From a checkpoint of a small mixture-of-experts model trained on Wikipedia: width 160, a variant of Muon for the experts.
Below are experts of layer 7 (counted from 0) of a mixture-of-experts language model. Rows are named router (the router's row for the expert) and show model dimensions 0-159. Each number is 200 + 20 x the weight over its row's rms, rounded and kept within 0 to 999.
After each expert's rows: "comes before" lists some tokens at least twice as common just after its tokens as in all text; "mostly gets" lists some tokens that are sent to it at least half of the time. This comes from a sample of Wikipedia text that the model never trained on. Tokens count by the router's weight.

# expert 12
router,200,190,199,231,199,198,206,183,201,218,205,174,204,216,150,192,223,231,152,204,183,182,216,221,183,213,206,232,256,214,194,228,205,185,205,219,196,207,207,175,189,203,234,185,171,173,202,199,211,208,207,174,190,216,202,204,177,176,223,222,180,199,219,192,225,243,159,194,205,211,203,185,214,212,197,217,201,195,202,185,171,206,229,242,211,207,206,201,158,199,235,224,177,210,194,205,165,213,211,210,196,210,196,189,228,190,186,177,188,198,226,184,149,237,215,201,201,225,198,199,170,217,187,179,174,190,205,193,169,216,222,243,206,218,218,193,184,168,218,189,227,151,207,191,185,214,223,224,205,199,229,179,204,208,205,220,182,179,200,212
comes before: "1", "2", "0", "3", "4", "6"
mostly gets: " (#", "present", " ", "°", "–"

# expert 11
router,191,138,205,202,189,240,179,184,191,202,222,211,220,201,226,246,209,188,220,199,196,204,208,200,213,195,199,200,186,216,194,192,212,197,208,202,184,214,201,180,201,215,255,199,203,185,202,187,231,188,218,189,199,203,200,180,211,191,220,202,216,213,195,233,224,195,162,189,230,192,202,182,194,183,195,225,214,207,163,185,175,211,233,182,207,234,179,177,164,194,215,229,212,192,185,237,193,214,232,210,201,210,189,216,226,195,214,228,188,198,184,193,191,195,221,210,182,194,231,195,220,217,183,233,230,203,197,233,205,228,206,212,193,228,245,170,199,201,215,201,213,163,218,186,160,200,225,200,224,180,218,206,174,248,187,194,197,168,166,150
comes before: " ", "\n", ":", " —", " −", " \""
mostly gets: " ==", " Type", " ×", " Apps", " ===", " classification"

# expert 6
router,200,192,223,204,199,218,209,192,251,186,189,181,196,196,205,181,195,218,173,197,190,186,185,204,192,204,181,173,181,250,221,189,219,185,220,185,206,203,213,196,177,198,168,186,174,201,198,189,209,160,181,180,224,246,185,184,187,148,190,210,199,193,194,207,233,201,148,227,208,201,202,171,199,197,189,222,233,228,177,205,186,193,186,204,216,225,207,218,191,214,230,240,172,223,165,208,171,225,207,212,214,180,197,173,202,219,189,195,199,178,205,203,162,218,225,195,192,188,190,168,200,193,183,224,189,192,161,203,220,216,189,208,200,205,215,160,208,216,183,169,217,171,211,229,180,190,199,179,187,239,216,216,209,200,197,188,204,150,176,164
comes before: "s", "ing", "ed", " of", "al", "ation"
mostly gets: "cell", " century", " movement", "ph", "cle", "tim"

# expert 5
router,198,198,196,201,207,207,164,211,190,173,220,199,206,211,194,194,218,225,194,201,184,206,184,177,198,197,191,203,200,202,212,210,202,214,217,153,216,204,226,170,164,197,181,204,203,198,169,237,202,217,242,178,216,175,178,260,190,206,191,209,196,179,203,223,217,234,179,216,222,211,191,201,204,182,197,215,205,212,179,194,189,232,205,240,229,229,221,177,215,194,211,193,228,192,219,225,209,250,226,187,211,210,197,214,192,224,247,211,180,159,157,208,162,225,206,204,192,187,195,192,182,136,208,224,192,208,219,229,185,227,183,166,185,207,198,189,197,194,204,181,189,225,178,190,184,229,224,185,217,225,214,204,181,201,184,205,189,166,203,191
comes before: " |", "″", ".", "1", "–", "2"
mostly gets: "″", "|---|---|", "|---|---|---|", "|", " MF", " Conservative"

# expert 3
router,189,214,224,210,197,239,219,208,232,201,191,198,184,212,207,209,209,235,183,213,193,181,194,211,203,192,218,179,250,191,230,178,176,159,232,188,229,239,234,191,177,219,194,196,187,200,206,197,218,154,224,200,191,198,239,194,196,173,166,225,217,214,198,207,204,230,205,182,179,253,194,189,191,210,178,196,210,213,206,189,196,203,225,215,171,204,215,195,175,217,190,206,194,227,216,192,177,220,208,231,192,218,191,194,199,186,203,206,150,192,194,209,199,220,217,199,215,201,221,192,200,165,209,197,209,232,169,199,171,210,188,226,203,205,234,208,176,204,214,188,220,217,147,198,225,195,219,199,235,182,222,199,147,170,176,178,178,181,210,198
comes before: "0", "9", "8", "5", "7", "4"
mostly gets: " Died", "exp", "1", "2", "conf", "II"

# expert 4
router,189,205,226,238,185,186,204,219,203,158,221,201,219,215,203,225,174,244,196,194,197,181,202,202,209,224,174,221,205,227,215,212,210,190,233,202,176,210,215,194,211,203,229,194,159,179,194,182,205,190,207,208,179,187,206,183,198,158,171,204,195,192,198,184,193,219,158,183,202,201,198,176,249,192,186,197,205,215,209,208,188,199,220,186,183,223,206,194,212,182,214,241,214,243,191,235,187,201,189,209,201,237,219,221,213,183,223,224,178,182,224,191,223,237,230,213,208,188,189,208,214,175,178,183,196,199,185,245,167,221,203,205,223,213,208,174,180,200,154,230,229,210,153,187,171,209,183,183,193,190,215,209,160,199,235,187,195,203,198,177
comes before: "\n", " The", " In", " He", " It", " This"
mostly gets: ").", "\".", ".\"", ".", "'", "})"

# expert 10
router,184,206,228,184,154,199,150,189,204,176,220,197,187,210,187,187,179,208,203,166,192,174,186,245,206,242,178,200,211,208,218,182,195,195,190,211,190,223,209,194,176,213,197,192,174,176,221,182,223,212,196,196,225,171,213,199,213,158,207,209,177,226,202,199,238,203,182,208,163,204,213,206,220,221,183,207,205,212,204,176,195,217,187,209,209,200,170,208,169,204,227,199,222,236,198,217,212,243,233,193,194,243,191,220,227,196,198,210,176,184,190,184,155,217,249,163,200,201,228,194,172,190,203,188,196,177,197,223,219,237,173,195,225,227,215,187,227,201,214,213,215,187,183,201,207,171,198,174,202,214,200,216,172,238,179,177,210,202,197,183
comes before: " the", " a", " his", " he", " an", " be"
mostly gets: " after", " with", " during", " when", " where", " for"

# expert 7
router,190,204,210,232,206,179,205,215,250,186,225,203,217,173,157,219,178,228,216,190,200,194,211,225,212,234,193,209,204,175,189,194,203,187,185,177,202,230,204,218,166,184,199,209,186,183,229,219,228,203,220,177,226,222,220,223,220,183,191,197,224,207,204,211,203,213,167,184,195,255,191,145,228,192,177,211,181,198,183,201,175,184,216,183,206,199,216,178,195,204,191,223,171,250,165,226,234,242,184,201,194,191,183,214,198,233,193,219,176,189,191,187,204,207,212,190,176,207,207,195,188,174,192,232,186,175,181,202,201,238,181,197,216,202,206,194,167,239,204,182,199,211,171,194,209,225,200,186,205,190,207,231,194,254,192,194,181,193,214,204
comes before: "-", "|", "==", "The", "\n", "==="
mostly gets: " (", " [", "\n", "\"", "\",", "ensis"

# expert 2
router,185,155,218,235,175,199,189,219,228,220,211,190,200,236,184,183,228,202,181,177,199,173,208,240,182,208,177,192,248,209,209,178,184,193,212,174,183,222,220,169,178,200,189,213,217,208,204,224,234,173,210,195,183,228,170,184,222,185,226,208,223,158,193,192,200,216,182,194,184,179,161,202,218,204,214,218,200,197,178,167,170,235,187,194,207,199,179,192,176,186,223,174,183,247,194,185,216,202,241,229,205,220,203,218,219,161,203,161,179,200,201,215,178,217,222,195,242,205,216,188,183,166,202,213,206,194,190,215,219,229,188,221,190,208,197,170,208,188,194,208,214,183,190,219,193,199,231,201,203,185,219,203,165,212,200,224,224,198,220,203
comes before: " to", " the", " by", " in", " a", " that"
mostly gets: " used", " found", " use", " set", " called", " support"